{
  "n_experts": 32,
  "moe_layers": [2, 3, 4, 5, 6, 7, 8, 9],
  "routed_scale": 1.41,
  "balance_loss": 0.00402,
  "shared_expert_gate": true,
  "lr_router": 0.000723,
  "vocab_size": 2048,
  "norm": "rmsnorm",
  "norm_eps": 1e-05,
  "tie_embeddings": false,
  "lr": 0.00893,
  "batch_tokens": 131072,
  "seq_len": 512,
  "steps": 3998
}
Below are experts of layer 7 (counted from 0) of a mixture-of-experts language model. Rows are named router (the router's row for the expert), gate (a neuron's input weights, with its number), up (a neuron's input weights, with its number), down (a neuron's output weights, with its number) and show model dimensions 0-127. Each number is 500 + 40 x the weight over its row's rms, rounded and kept within 0 to 999. Numbers have three digits each.
After each expert's rows: a language model's description of what the expert responds to. This comes from a sample of Wikipedia text that the model never trained on.

# expert 13
router:506509516487520488590485494515528530478510542468534502492521385472481456568436481496489586554540472490496514514470482457497370560489521512523492460439465431484558529503500481514462496559483483518497533490462514499499500528467545523496526494504462446592518516418538479525467494386419423506473567491533477520504496531450550545454457447451516566485544510524481460428528448471494533496528
gate1:507469519499453542537511571418491464489549455499492500479467484507495518526437520498497547554478551506533596482506476564533484531495594534551500488434484521542511478516487529491503444521533500467517405586470461481544461513501464488519557396558513477497391465458448473518488542492492482508556601534510493497595491521450418462544463479501528510514520524565482501449503477431492511547497
up1:482494522442533477535528508568492546484586463499532501490494556567525427459509469598541483556529478516498495480497549551471516497544468418458501518455447484399590474421499549519580479490490491579480551540465546471518424496491512436482539530511532524535507492486525476526505489472534492501422476508457517506470571506504545457491510461518469476559525536511485538454480562538600438542479
down1:516462543519440485508445485517543491491482572507506473509528491529480542484466470539429476527484585584440490449540582528477445509526461394459492528489477440387517439565451540510420454476507500501491508490530488458554451531451495450539544518481537472502480480541491527450509545492443555534554483511476506507484550526453454501462474427424487593489542533448514540545517546482514494478474
Noun endings and nouns

# expert 16
router:487425508545560557544508469491455511522511508508496506572573521428505522467482474492412483507466479545577415450510525505525497486562496495445517510565471422513504500530504434487498573494432532488563447495509516548566505505491521460508544504469531542452589584471443480510528464500543494550424546517487496499487470467529509466540483528488427494409553502479526543544543496450564458444529
gate0:483413509533555499447542511451486574458530561483554482533499524494519501539465488510501531485489493549530508485492480550491426554484483413527437542480406530513497551493473491499521529522481497499479495553568504520530474529480514484583554544542528493474535586518487509456505467520473525542418590546449490481487500501470546524466558440438403564443440446497554451444525486523545443477460
up0:475492448481565559484487452544491485526516539494461444454516497479537455506500558548461484527521537451538484488506503572509484519504467518434520545580506465521562557529515509530470567565462517610478583438550515539567488454513476584509532512497434489544524514442464517542498573479493517567518535480491518516545534527516563525534481433457469516465454540494517527552476467469562466531609
down0:387547540483491496538496521501388525523539449504496529493449465506504505464454504523516448451461535496457559501524542455445467518498536470557499463529550502508479539495539429559471497555410516466555590414457500572576555492519507622477549543507485475490510542527516460545496511498476510509497501586505474571499552497487525481528480520517497547497517441522457504486525440450507518532555
So- starts, months, tables

# expert 22
router:493534388512451469506498506499511522472425523535484559421507509529545443563561524477497465486523535460486564445548532492396471489466420538515435514551482524428449484536492483532461524475473462482420448481564490563533534514451460496424536518502456537493531527520504487581492523478463515540497476466480475492487479523486511451445494512396470541477461447482563416491543534512459469508503
gate0:514406553419542489521547413452572509553504454468441500507674528502506467536469441476539513510446517477467509453528507520518450488524500476493487504501502432495505534494478490503528499533443524531510509485424522516436390493549486499480415518460497564510454464441565537452519511514515530465475523479454477470496547565487560509509522493481469518499529499466541522482442497539497580522497
up0:545496540486561488558466430465560503458548429483495514452562517477516606463493532501480525431493505503504457504457443542494529525532500580523507528482492505543498503466480442452492498555410417539510534511453490559458439468480542498509448472517499529534527543568532559504518466552539531521415514519455522571477518492518594465470489514557501498522558507532540386469465532508490540462476
down0:489561564507474556558545565497502488434456479540542449505506460575530460454417508483553597509538570498414510443445487486524525532535512487480488520468458530532538477436502542529510519474521503521518520516551524477488529536486471533612560524519502540482447499485453436463522457537417525501561465525520450558490426463463510508548519488467584470482492507492534523499534442531521442436477
Sentence and title ends

# expert 26
router:538468502531536503534494484530490509535403519485451511471486423513508465517466475524569439542488550474522454515460549485513445458522548477468521458484517479473436523454531489404531503458571505511524533517501540560416544500467549508504416531532538480508474479480541439487504485569533593582526517487406507472500518533503523470447518501541527429539496422541567451562472541522548490456447
gate1:450460522492518540524509512449516522465476516499407504474474429566531503573544517555538466488512531512515482502520467490480465502526429413525477512486528524462517608552433459473522528531450496475482515492561564512446450504524502453601525484558631454491552421467549499498498523499486498484532566571479503511514551491491484519474483569527573551517488490440486548465538450495552494504466
up1:494514529537492597456508486444499530447546463469462475544480510445445540441476531595497418514488472472526424504493500526451539540461451510532476523529481488495429489551446543460438489531448537513602551590483467481490478483561551563467539448566451465510521506533561507453490513500532469481469476524495515492503518585494442494428451486529528466458530477517555537540465487529460432482466
down1:410455479525409532493442450562475580527524534469480443547469511446451550501485533498474517512452435526503600579535507456450509505455447531517506449531516506529446561505484470568496498505475541525557488538548494435478510496467482510465480433478421505510541463424602496463473443514521561521473415511554462471530539535509552528474534524506524478505505516520527496482444478488488525456558
Foreign name syllables

# expert 4
router:540426551504507502439497516526496467548539521500497480521497401487527570443475407524431529493556516516444456487550533548491591504580500450518541500531502531479522569473546538535513429518544490532480548460543514440424513464534591471514468451440533456461473508465429524511477478556500502500526465486521468497530542480539467454541536529517556505475491522451473531556433473580502497468552
gate1:538476502521470572461501484523484469491534515470529512562574464472609535505485448543503557479529501510401509510551481551500471517496461564502460504505483476473462559496567445475459504586584571547504524560510547483504459481514449465512446399511517478512469524399496493594513557477530441529535480486508564467485541492473479520480460511493508509550440528460543447507425449504526487473496
up1:465447469466539505499517412566519441537451443454475459545498512563467523487522506516544472506477436594402511498558513474450556546501490492548469506492597485569542439509512512529504459479548515533434493429433565447499466591491495582445521542482520485542480457547493541489480528504482567432539528467519519500482498513505517461531451510515546459548512426502529528514518534487559529484523
down1:440536545483564533502479467486480567462471541496542504491515488503482485507498516466447486542514438535537492586539512557591496512499480513515484492533534554493457562573454571475432567490511538496509471491420450473453431527485482504464462543462513455533448560426459466462426456525500483514553484471569517566557488527557445484477493577446536485463474504464529435572441510467518470467464
Capital letter word starts

# expert 6
router:457473535532496436479536491457505440558567516456513486490509453492502536522477569490482478496542544481465455530430463506523529567516477539528414516438474424455485462561436464436452507452481529500483495565515485461494463412551548434527488538540533432569521553514505475530477519506444524423503479461488488523477563522475506471482489515583529509574569574565518489527469463483470456543451
gate1:494439468480502395501469572446456455463510536547515471456554504385480479482422555488517547482545527567442530471487478504514509503502508495474489531534409484507506581562483429506460471497575519474544495535480530511478543521517507463464516465535480500494524494489597511517535472468455497473547584533531530496426533553450475456407492545469557557486511519486541503503438448473461453494482
up1:478495420502537464529472507501491534458471495513480596414557574492548420527460437509476521517502458547522530524533489529499504536538487459540618494561547530540474522459509505513472534455466498530529498549594530480523587549538499468499582480545512463466433482493506543455559516458498503485560544508557509525500406457498487521522460547484485471467471435528513473517581484490465488446445
down1:551492454398503519428496491520489507501597496488502504457465451517508439495541518538487467517482540471474436534542557517486485534500532439554487490538519489425448433542477465525423442513512465491499437495484513460550454469524457571523476485530525567569524504479503491502537506452455470497427456517506350475537478523486559598493528473499519511490534423479468448500507466527466543451513
Mid-word Latinate syllables

# expert 21
router:532475446421537467520469495535531520510466457481545498490540452495476527509582478473496476538434543452527424542533554468508519563509468478525545516444405513542522470548523546525512442529460419474460511447516444581560484469497504516543481532432535525479436496504502478496509489578453555486485475542458565475492457525492539456573526480503530598600474563440519502497548494505515465510534
gate1:411447569529574548580522539516466453542489526476523536519431498531483491528493529492496466536500475461492503512486438569485478494488472452405464584471462479525526443503444534471483466547535518487439517528453541544505584481469444542453521574553502486501480454545548597408508457524468451492509524505536531477440513496457567465531516491528508510518476514487554549495512457452541480487416
up1:490539429499521529527424517502456550446485461492495471457548533574529466475457479504546520451530551456513490482499508493475518478504539510550484564524488545502461516471539523451502506442491547446467569485489482533512511527506556532496530566530405465448388513479517533507487474496508461545518554477493531480460491456513592494547453613502565532518537503547533548513493532397601481435496
down1:507433398461514536577477441454466530529533571500515498537514486511461456522429513538492405444499544458480519553449473477487615563455523457473464529499514482547481466490513467494484447524494462446459497468488476475417532534534450451478470555479538491457515506517418495499494502441431493565446510533511555475503589486486540527499452537472535494465581471442496534526480458527448479511496
Sports text word starts

# expert 23
router:422530478462433493483437442505509528466519492437578541504431513521540517516502585489518483559498457527517520397508518493527416455496492531464479527465582533530507475367472493450477539539516519525539480471429494481504434487485548568463494537491468559469575438565497455520475424471481525447556503536522519521461513482501485458484501449481443474485534515473452476473541551531491531543509
gate1:559537469409470465498425474508556485454549464476543482535548458510468521532539540454520430537553482534463565433465517424524477470513449461501430497529509516518554437495591495442555501507586515560544483502468475527501507504516460564457535566472471491488595523513540492454517436424511534444508562478538477480538540508464533545416516462450494503466490501530505496437478459496502526488520
up1:513503463558481467503520479502502486442458455508503601484553510513465499479524513383531472513486523488512568517491488521495474494541465463561541545456471525540467487474516528535421439468488539506483514500564450567571550471548428590482495502496500455543545502400492460551513470415509416466508464434530484553549480526472523570480578507488552486542509460483452498491545543489508484424515
down1:543443493568505502499532501429519460492504459476466507470488427464472470551424456449503559514475495509564539544517478499481480436540493534534503469523499514423544507496515510475498571469446551443504555447512484528436456533432503481547495514455597411564500480551556508546452530465595537489511601463504506500551518549531495539457449509505514464501494487520498443478422513531579490475539
Word-internal syllables

# expert 24
router:533520491434533537514542549474471522467437469543438486441541557495554507535484568552514423425485479510497525524530499501419534574524490487492437495475527536544486492492500576492496427488502470553568477511551522544500539553496439446554446474570479548512515476448488497536546531520499545501540432535586516452489498481501442546491482496458455507533524526439504444521517488583540400543471
gate1:528449500490484472510502479481509468547539521463473526539503481452482552513535491507544539555502528419508480484535529525509510551455541456527532450476472513446554547518481544470466537508569566545481489537489540587497502534533494511527562533392534487509499456566565480486524441434602603532403554519551557529440500549482499517494482501499435451481448532492463524504511447519518531457581
up1:471453498514452541434542561480510470472518484550508503522524534442585548492455545599520483520490475480480497577585496475519548490524439597480525510470460549523470425508452518554470533505478535525551525550458560546472545423418505478468501425497461532581491547494496505498481529508530496511454430507504513478532531495525450492436495473484456468586480527485433456453495500491467501507411
down1:492538542451492485484498508590520530545511519438469523546599457509528514489497470535482548532473485462478526493530489475507551543475533445475443499499572513487530481572528476547536505579519484484565605460458571481512541562517535496538439522539483435474543487469501513511522500510485546527466447473487411431555454453660485474516520481492486524533446504510528516571496496466528469513534
Prepositions and articles

# expert 3
router:626516478473540567444458540553464432522474572523497535498512528504469544509432401493489516435483491474559498530466570526550395485523544528429524425473476478469546533548524494573501486523471541522351515489482540491461468512524486475460473463470551521495543468505561521509519509529502464473523468489477489454495488547498491532450513538497523537553431475540496509460461538491496481528483
gate1:537408523499432480522424500443539465431482544494499515471556565565517550540456498473527493543370503475441458491470469502525512497565578601535514475483493531470600546511513470508494522513566614499506476552495541476553528441509529520453508488493510453511506490555539503452545515501462512541525542504497504509415477450467462546472497472495545471505436475464496467483536524466461518526508
up1:440466470466445493487482548583541528466447460531526593482503495504462514468448544417530492471564555473524524581483576562463465533499481510453497512512518505538488449580488543534496536474463496558450602515510511550521482495464496552528519453494471468485515500551515494475568554451460419591561526542485527492468505454496521515469555452511470478582425543469544500506541488513492539520467
down1:467416510533466524538488459533517496530539513462540414536468495539531468503515529509497463480497455526550494572509488497483456457509550515527490437523533465479406529449483474465520473518483550461501423476517522497438480565488495564467469488517508414527513489584475439470452478537583436498559552476500440499555571396444509514544516449535494560477520456495519495495576499479548510473412
Word-final letters in names

# expert 18
router:531489472493497502547477584484573443515472496506515496595509537546493503549522525514440483457506440453490532542439488523412487534529484443486443541573505529458528489496505578515547487524525480549458562511523478519527537574511439483544508553490516463501461470558547434465478521533610568535555468510565528575459462535452450560468494516480515473481515446519498468454505511526583546490537
gate0:516513481411458568491533511446483539546469469379495495496522498446435449568503548515454499533490503531477482497454537526509495467449525395537489502491490425439555537434470454489607428549510507471404512505460575431552494534494494517540524526473491549487448543446498487561518534484423520472508481489489499506433517520465540499548521506473466497474506482530541485524478449499530549538548
up0:477500548482519462500495402445482549487473482476463513520522500455478560492520461476453482552422551531450477459543405447500433468534540406480504510521527452433467553518524513453525466493494541526519514491539534572489483478514529503552540443463527540545496471493523492478484512480491486509409587482473489504452511434507564527512459496456426506457487376473489550552438507511517481528412
down0:510417389492521471534506499488521463495425480565458465515476431517496589551505516513466556478548520532468458512560464518481490511464500545475541487453493461526477521458440526477439525563493501549494499505475450442454540522531451477552535460535477502570523479385455487452492562488558507448471593479537530517486466479594515495510551546530501466549494484540528532531509509535489539474409
Table and list punctuation

# expert 8
router:489510516514518593562501456466475542535440521506461500459467515502585568524531483536477513411511536466445493558481485524525522452476558497428550499504486511561502569502518507525542519519576587486531500472495511503455454511530459495511473485580509480487545481515491498513504553435522552457464521459555508496438433420512502448525502528556556464462527512476428619417547484493453518512548
gate0:422448475494473559482546501456451531509467569515453568469483428529582489490452432494417472500443490509462545520458494498434545512478477431585506525476540485505562487475450532484500557465459489604536489456484422542516527567471480513488494508467491469501609477526504592425516493490500462486519553486538413508461509491453521512493537431492521464472492464481489501508532456520546515535501
up0:475436508435447466530525435492526506492478482447434482474575517485564551409528461466593509470488515562477526516489528442486479532520465560508474516536524425483518493492423455420457488499480524464545505503510469490494528483512500573559506546452533531513453517485482521493453513548506500482473459441460486540485505495487435500520383561505539492545580535501591434467417492555492501531463
down0:508465483470508543529435513494507382539492554490531494559534430537549453549459610535489447458511550531506478482456452520582559491509513536486505466587540474486532515535488496530402505461505489507517476461527498455508518501546490514508503582487530513482487586499524563530569516523521533498520488460514516535522483477447475497499452550571440516461498438526547563557450442522589529538481
Spaces and table gaps

# expert 25
router:531386455399474465546536551531510431496463430488522493513545499461519505467522529512510422561508507489521438531481523554528548432550476498513529499502553526471535501465500502438516482438494440462541451528545505507519451554573544541472459484459507541487486496572529512466541460498563502533455563485473494496499542496521432476533516514480441455514460379537551541454464523488420508508540
gate0:531459542515502493543520487529569490463453494579433453526517543557555522499493534493475515489499457560505473435502526560446500489546442544475505547506522539480528486527492578441533519491482511470478495497557572497459557496522447476497470488519502399492550377586516484475492501485501539501458510468474537498503520477481511483503541501421458470420418429522471440439404474556541458516467
up0:482518403477474566483438506555466486428583539490494493506438452480532476476499435526545551554431537535466506517492510472508506447389552479487473489523491427568519495414504511551544491459476530488474453540457566493497461488535599499533464544393461493476492436483470533524491488466509574437463459503525482465421527491507462497484476489538493529466529550461459458457497534521479499494483
down0:541546565468527515551500475445526499484493547447472512550472461540583582594486512488519468477497479507551384472478537468518537463565504542493452502530566534582565532529460476472481511532476513517409472482496523475532544479525529435562500494587496492517475584447510441436516459475457436472543499547537481477530482540407523502519469525517536495528471452517453511467479540557491499505519
Given-name beginnings

# expert 27
router:490558509515537530486451467507515544516502429492485573441486431501446516458526493507468481459553510551434508505589512484572536506475464479515506560486455478488546506479492501521517570518446475433484451574417440530512545471483478459531579476516447546452484503525506573483449384529490542420478498544571498548503458531498506536530542515529503456461559546484571520508463451526532514463555
gate1:458513506562608538535541480454601488480436501517519510442496445534487470521540465494473523495525544473476565436456487542448525466576491453592526504467468509507417432506503421502500512494521521445438488507543459504496560504535510526531546537567525509451515457493469499473492489482412524543473532535548544526441523586438514543485515529440545479508530461447511455539450462546523509516460
up1:474481481478417487483481495543527466507533459487442451577576546414525539479545565451519485529565545537467510530487541425491511506448439558450509492532562505471499492547428526483497498521541530520563486455528496494528443495526532548509481514570466528562494502477494471535490523503442503460591464519400460455502460450531492542497542486467539532563474527522563483455482510517462453516383
down1:513520510534472541449484556449476547482500506515474473450409481506567451505495479553468489543474526555532522530540461538494478546490470455532470514445568508425498482464447579526417466479476487469444515521502473594567540527487527532484544473465463566504583519494503493592484474472507526499503462430548527547506522532558483433505507552437520519546548619483542490427472498536530496531512
Numbers: dates, scores, counts

# expert 10
router:468527542558561477425473519518464514487442458495467496501525511463482519556450441479493497514564508486510621446474403485512525464472548413450474570552456525493474525479464481521525475530517453469439480531586482475498454514548519513539531498527493579498506417495546538445459548491470543522513537521546519515528562463483476439561460486539501500466507508499469481515543381466426514475516
gate0:579458508492520521438467492473472422461429519529457563475469525450583500494495540475471568563526554511591526457401504540476535543498418456556454520507506565441540475526556534523446444467527515526487505479479502459504516544423490507481459488530526480452538452521471481525486418496511507483452496517468566510560458528437461480470537475450566507520471487474430440534509486455474507455526
up0:431493522570494441485478538540527514502437528436568558514513446570436457481479462555488492504528512511536456503507530602421509491520554483396487523495495493496532473515464523460577521519503512450463454544499484487476529507526523543548514594448528481501504492498457514552419551553484450523498471446572512430546528434495499502605551453426509467544487500466508532485536511465483521479478
down0:468438593486466476494527432509483489482502483539533508496470507577565489504461537556530468477495428416487506527544476466531504473541528459548546527477513468505492580436490517478534522507573526467507554480475519479479518466491548548432449516433488544447501510562586457462488587488581505493477464436500527426518493501485421542520511525495462514469501510485419481461523443452529497392539
Line breaks and headings

# expert 28
router:521506458543543577425566449433555558475552530485525501498468482495524589548511454430479538506482489530473478541467474538442473547452546527509522572519589430501458494465453447578470513503419556454534462553535511470477506444478517486492457461454546532522502560448473558499473522431480465525513476507504481467431512514467563594458500437511455497480491527540519533504533454481481477513509
gate0:503481518526468444479482435428530564489558551508561476572513451484509481517507437535546507413532500515471500498472469502562475452540510532445481442458535514515475517424419445516543526527509580549530524566536520480476554484495495491508473532482503472583489502497509551492439530479520502475507484425456507431529511492485543447465639448492497527507416558475521486485475489416504475442529
up0:501475464483487485554401438543409448477505497531535474580497451566458463472482483572484541452503508485488460553490451519563447447475454510522479523489466509444515466493505427535467529516544476515487550458382460518482588486484491547542493508494526526504499504575504505498595516481556519435478551499501479543582554487525486495473450486462544514458511499563495536551427513533489448459538
down0:477461533495464509515553450556435522473534491559494531559429520535434522510510573522483575472546557538489448524490486433540428414516527470601450437480511507458504464523538510468468467419469531553484483524432494463517501459487539553570558501552512480529533428539465496484491447507498496521573539427463542523503496522490502530517481514472546568484492470447490497574533466497442440536494
Plural s and relatives

# expert 17
router:471529504469455542562472419476498539505559455463469570478455508485415505493462427492484521525527472508578544512495534533561532506472417500500477431490523577472497463565544501533488584486507556550426545505473476458541451478501523528562489519585528421498485513510493516510475452472513508526502521468444468430522522592508524467539475443481481582537524456544467530479494538467480489498407
gate1:479471533564450508464524497512494470477536509503535481466539483490486519485459513453483549514572541463529501469445496465498532489547411501537442425480511556489530509515517549472383473499495462510521542499437510537537401503519491445597526454560550514541442508489501474509576525417494497536512553544494524541473493458440538440496408482492483519514518408481549497410504472512482518575536
up1:491494500492436558563506516523429543526518529543548547516504520461481460545556554540554545573498448523518542499491567461461441459448528504484493478447519505477497441533500569505552545483571525551527521516508565441546529506495441542534527523507518502474564505459499537500479505436489514512500500500484538464513537585500490537467517529456466437476483498357443489522492523389498479409458
down1:449510585527494518467540560475413526550518507494521582528547483566521478513526479612533530479486470494512555464517501491477441436514532517548511564521528481406546486480499466467463536534487504411543505468482470548492426483529427470508490545463471498472536571495487528438490453466520418465496518591513436458508505519586515498444504545512463502543506538499493457486507508528520456416457
Ordinary word fragments

# expert 9
router:470521526505576522483573458509505510561464466525529453524500542511473456457536525568563468534428499545495490439567569519455536513512450458506501428537467544588504501483545536497529489455480455471500463491508471529495494400540515530490511556552571549493461538502489541507515584516498421525457466519548492585463486503517418539495501450552408484523485462491559560462471530457558492492483
gate1:474468541527480589467489498463520473502514494485470479529470469494504545493408496582511516566488446540435483521503518509478479535544480377457427499581543483514503529458444525515520470504569516457506489540427572512446505486636490492483510505523517555498493501497501558468476466550507507463494508533485517460431542478449530510426501475505485478501557433416516514435531558452560532519536
up1:495480561467502540457501451511565492592482551494460480548498539537560436517554487414473472447491481522573540440512562462535541510510451530519495530461518525564517528491482575462516572476530488498517540473529464455480517516455472431480511462520491484599467510468472460519566514440522565483482538504512495551499565490567509561488518473555519433541527445484556520561573497561525431503538
down1:524533518455494532562480415459513479575505525524511473541502463492526519448528514474457473434557559491564499479509533562536545494542546479539514418492453447474479546507456477405519511497493467529539477440478469516536472462453398497500568508459511483574473538499539458507519442494500483470477442499450467514390540476422600475467561502506528521517418424504496528523476519512478517519474
Word-initial prefix syllables

# expert 7
router:471475479485480491559571559537509482437575488529539496534530549532546485507438489493505470464528482579495483548551433558434478531500539428511421559519501524481493512441451529563412486524551609520508529458523444499462501523496551495519529452514519494469543501477598475479500526420497466507506575564550532494489603517498460570461503512451466484488451452476474508543506517502530486524482
gate1:480465442553537530530563464502548503495496461509457488491417547487535542435549455501518506440576503568534448494493538571511554486536552515457451534479509515465572488494510448484475465509459510519519454465545464521518473417623491530466599440493477483492512453506463514512520530441511472548523410512458513559490541478499507505455538499452580569543514459487553506528573510504532495442493
up1:485470538497498501499552452513506614509515511534518480508503501506476505520486516604512547466494548545437479548507469521459444497484480558550439538515470506530511530552581461461462598522502491437573558476495481445490495496492503561409426515521485515517498497413511463537491524445480476439485497503518480446526550536505482591484516476447460516513551482484492523465484538489474633565445
down1:430418506494524569438482480474482441464515546500566528505537537558556537538518508538560479534425487484587503512473556438501576532468527497463538475511593516455505516427456516515468480486518473473463474493527440478492441527520539516497468523491488464486472498519506464477551527497603501560474499497446419464463485492608512462484560536520500560497529498442556546490464510508432454552460
Prepositions and conjunctions

# expert 19
router:504504512453406503533479465466457574501482555534533534558420494514457498476507501558527566520490526432455495470494397489530515498557501484501543477509449452517522507534469463482540518505469466465535511456486583442510460461495529570523523424453419500481450485476432488478500540523539556449537452518534460459562535567519575489531460516479500504510437577460478443453476485439456518436525
gate1:506516565520498501521512544414503462495460495397514475487476483475490516508535579500468543529552466528484432499534508471449458536538461486470472543473494440531520464457596529540496502558493405536578472519548520539535534604493511531502499453521462459533500414467484455456520475511523583554485598533487536476479501533462471551458550526422493523500439520480488508534526545477429479507463
up1:563515506490539513466485567587509471444529491473503447564522494499492531541463489498473522489575519490486549477488519544470444498497582455584537444523435469431510470470500595512544466574507481604479508492503561489497421510450510487529535553530455465505440548462504462570505514491515454478472505444467481527506431566505533503488541596481492508499456475583507489527587538495529520471524
down1:523500517544534578558431481498574553497450481429547493521497480543482455551503516555558425453567508456463491470539492527531521541440502505506547515560487543401549518546506494506503525465456506502457513549544462527525483465533476468506619514481428539490538455508511505525456502501492494478509432550529504551555531518488530569498484513576550539572496448443464535441470578515534534470528
Letters in acronyms

# expert 31
router:523508548566546526482503547538459494530510507553438563416502433488501527502510513479490499636458412473485488494505546488503465532491522517507498469449514444567493469516522508537483501513528391504526514534454417541490575514446464491529585547510424451500469514555426521499545480494545521458558521509532498515513435441458529495454512485497458525470541458501475446451561493428524531493544
gate0:531481428488480514482532509499489501499524522517522519482508471513538500526493498527456408512535520533540528461484511512483505539465486535450501515582490540455529510465496556514514430558571540409462525501452493582468538532478510481566487524535449441520497491404540492489482459490530477476425494485482503467476475541418551492490563449536534510425444411505401544544525401428457529471553
up0:560518498518464485497458445497540538420494420525397529566493485508548515532409477485450458573535472530525548552503473494574525464521545410565518427487487433521513523498435475502538497553461475543514554488532503513565498482515416441460486511452493530525479494493476551498519465619465488505519496493473478508537493494476495572438513488507505453533490479507462621497459469494491519515526
down0:504472495471532537541454480484405489501464512504414425407416501463517445495482544506459532552452438574490544488526510458507535455531435479503479491502479515513513532520533498493529490532451485486428500432536434457508484523418567500476475522558527452543465505476489473527504468542492542460533488526476536480481483481645490486492538476543455487549480494537561509503473485536414510456596
Table headers and numbers

# expert 12
router:496404562474490400468554521517390470486504519454558480559539559541430481449506481486529527427434548558516506422516563488481528529488548543463561505496505517500521427447552533490472483497524490513484521428441548488494442586471530531479517499466480476484506465496524461491479472435553527552487528501499461500510526471533460472477487545500571441486522529544489447553548514429468494560485
gate1:504461540475412429586458516464467557526455518438531466521519522544536508498471513437485497488512511451443471511512481541539516528441452437538471510546427525451552476490555549535540480487565464495454482492436470456475481563527468498590497496449431482439484466523488598473517458507456508506522518481546549454518511545455471506480494529471527494524484528543594583554516445475539506427540
up1:466496499581492531526448476537519546509535427549474553494489454521505514537463450439512542468503509480488434512511458552502466491514536531497512501481493421552549477496455457549512599483484466481469436539522452517490540577539483499569501535452434493472499553540459493495483463560497434428437503450480559552518488475473563478549525488568505568475527523477520464466547535454570476474618
down1:537488524529499493469525512534481547491518452459485492462510490512544477536580531422569543521496482498509580464536540502527440472478537527429433517468509405605526481505444493448532505476537445543425532468476532535552567481486521495518449561532498541510542576457453520475528596479520515522478455464496525430560521488486500569538459504504557498493469495523547494519476526471554410472424
Hyphens and initial syllables

# expert 30
router:476477462529489466517480565443493520456600478506534460549516474532440533499519480504561473491540513454476468469503442523520499451509582494584539414544470494485488485474558502454511541489522554495465475585541453551493546468494374545460487582477459470517463515459544535456494529556501460507537517427506485509520442559469474488506466470506454481461503543447451571549545510519458520424474
gate0:539467527455533455471524570555509448542502540488553475513490437462496470523536425508534478545594438531513465600477504516534542533489466489510494537456463518471522561469552501481582478507518545519471543547627541499446509554547487523599521522409549453500442486490474504506479457513576500537511534503509529505490512481526490490543493482430571482440386524499483501515494498498527487513500
up0:493548586530481479524523406566493485442460537519448515473489475454503483503470443493511474483498549526613467495442486513537518550574439618503497508467460518447505422592498533509457483493534525450535555426581517453474465522533517520482534474571507474533507518487521564504520490555516509534536516465540524514489512483489464486477518587479487529489455447450562421499450521501480546537523
down0:501502517525497507441446465549406603539439441507493521462488504441546454473399454507500466462448539515468552429521502491466474521523503524450521526501546521558501491517498513471431451568522482541470494496546522458477522475407474493426450455490488580452514381453540537491491475425484519473462498492565511540512481504422531448518509476459537471546476479512520455465527481500497566500494
Decimals, units, statistics

# expert 2
router:468528472537517449538544456460605486526453506421459492539577603487548451491496547482526473473523442452406442492539523467515527532517557514521469577556515455485580543492519416486487434465490513556505538524421426491560546475496488487501472508512514512457452470475507539466516446526493490459501513505471449445555468510540562492549518505517489509491446514508540518559483506563474481579505
gate1:453465462460540515567525549410434521478527515498519553517526452529500529473536501484509476534502508500520464423498522555523482499549504566574528519510511486512559522450576507506444545494520482440572555474482498540440497421497508485432446450474512518489554350497552527475536473469474526496505532438514545548500476521457530490542530449447484547577509461446509568497489459522451500568505
up1:514582503519568458547497525509584504506495491478421589476500543538486470489455437490454432556454513516470590474453477522523429558442441518456516453527547520509541546530494544450545531511477566477511590487526417426495506505463491536478510462471564532541575574459487442466490511477462462500507514489495473529472497472511420510545472467504558523557521487527462512536432457503510512491468
down1:482522520475488434496507510547556467435457478466523511465510443553445434530498516480483532530536425555521506481482506511466478524503457538398547512482502508514519478501514459467515478461476457557529444489520547473593473481481561466549540518524481559496558587476526528538488560526398552488502496534465469402518522488393478518462552497438530527511438526509522532589483493462580474534506
Commas and list punctuation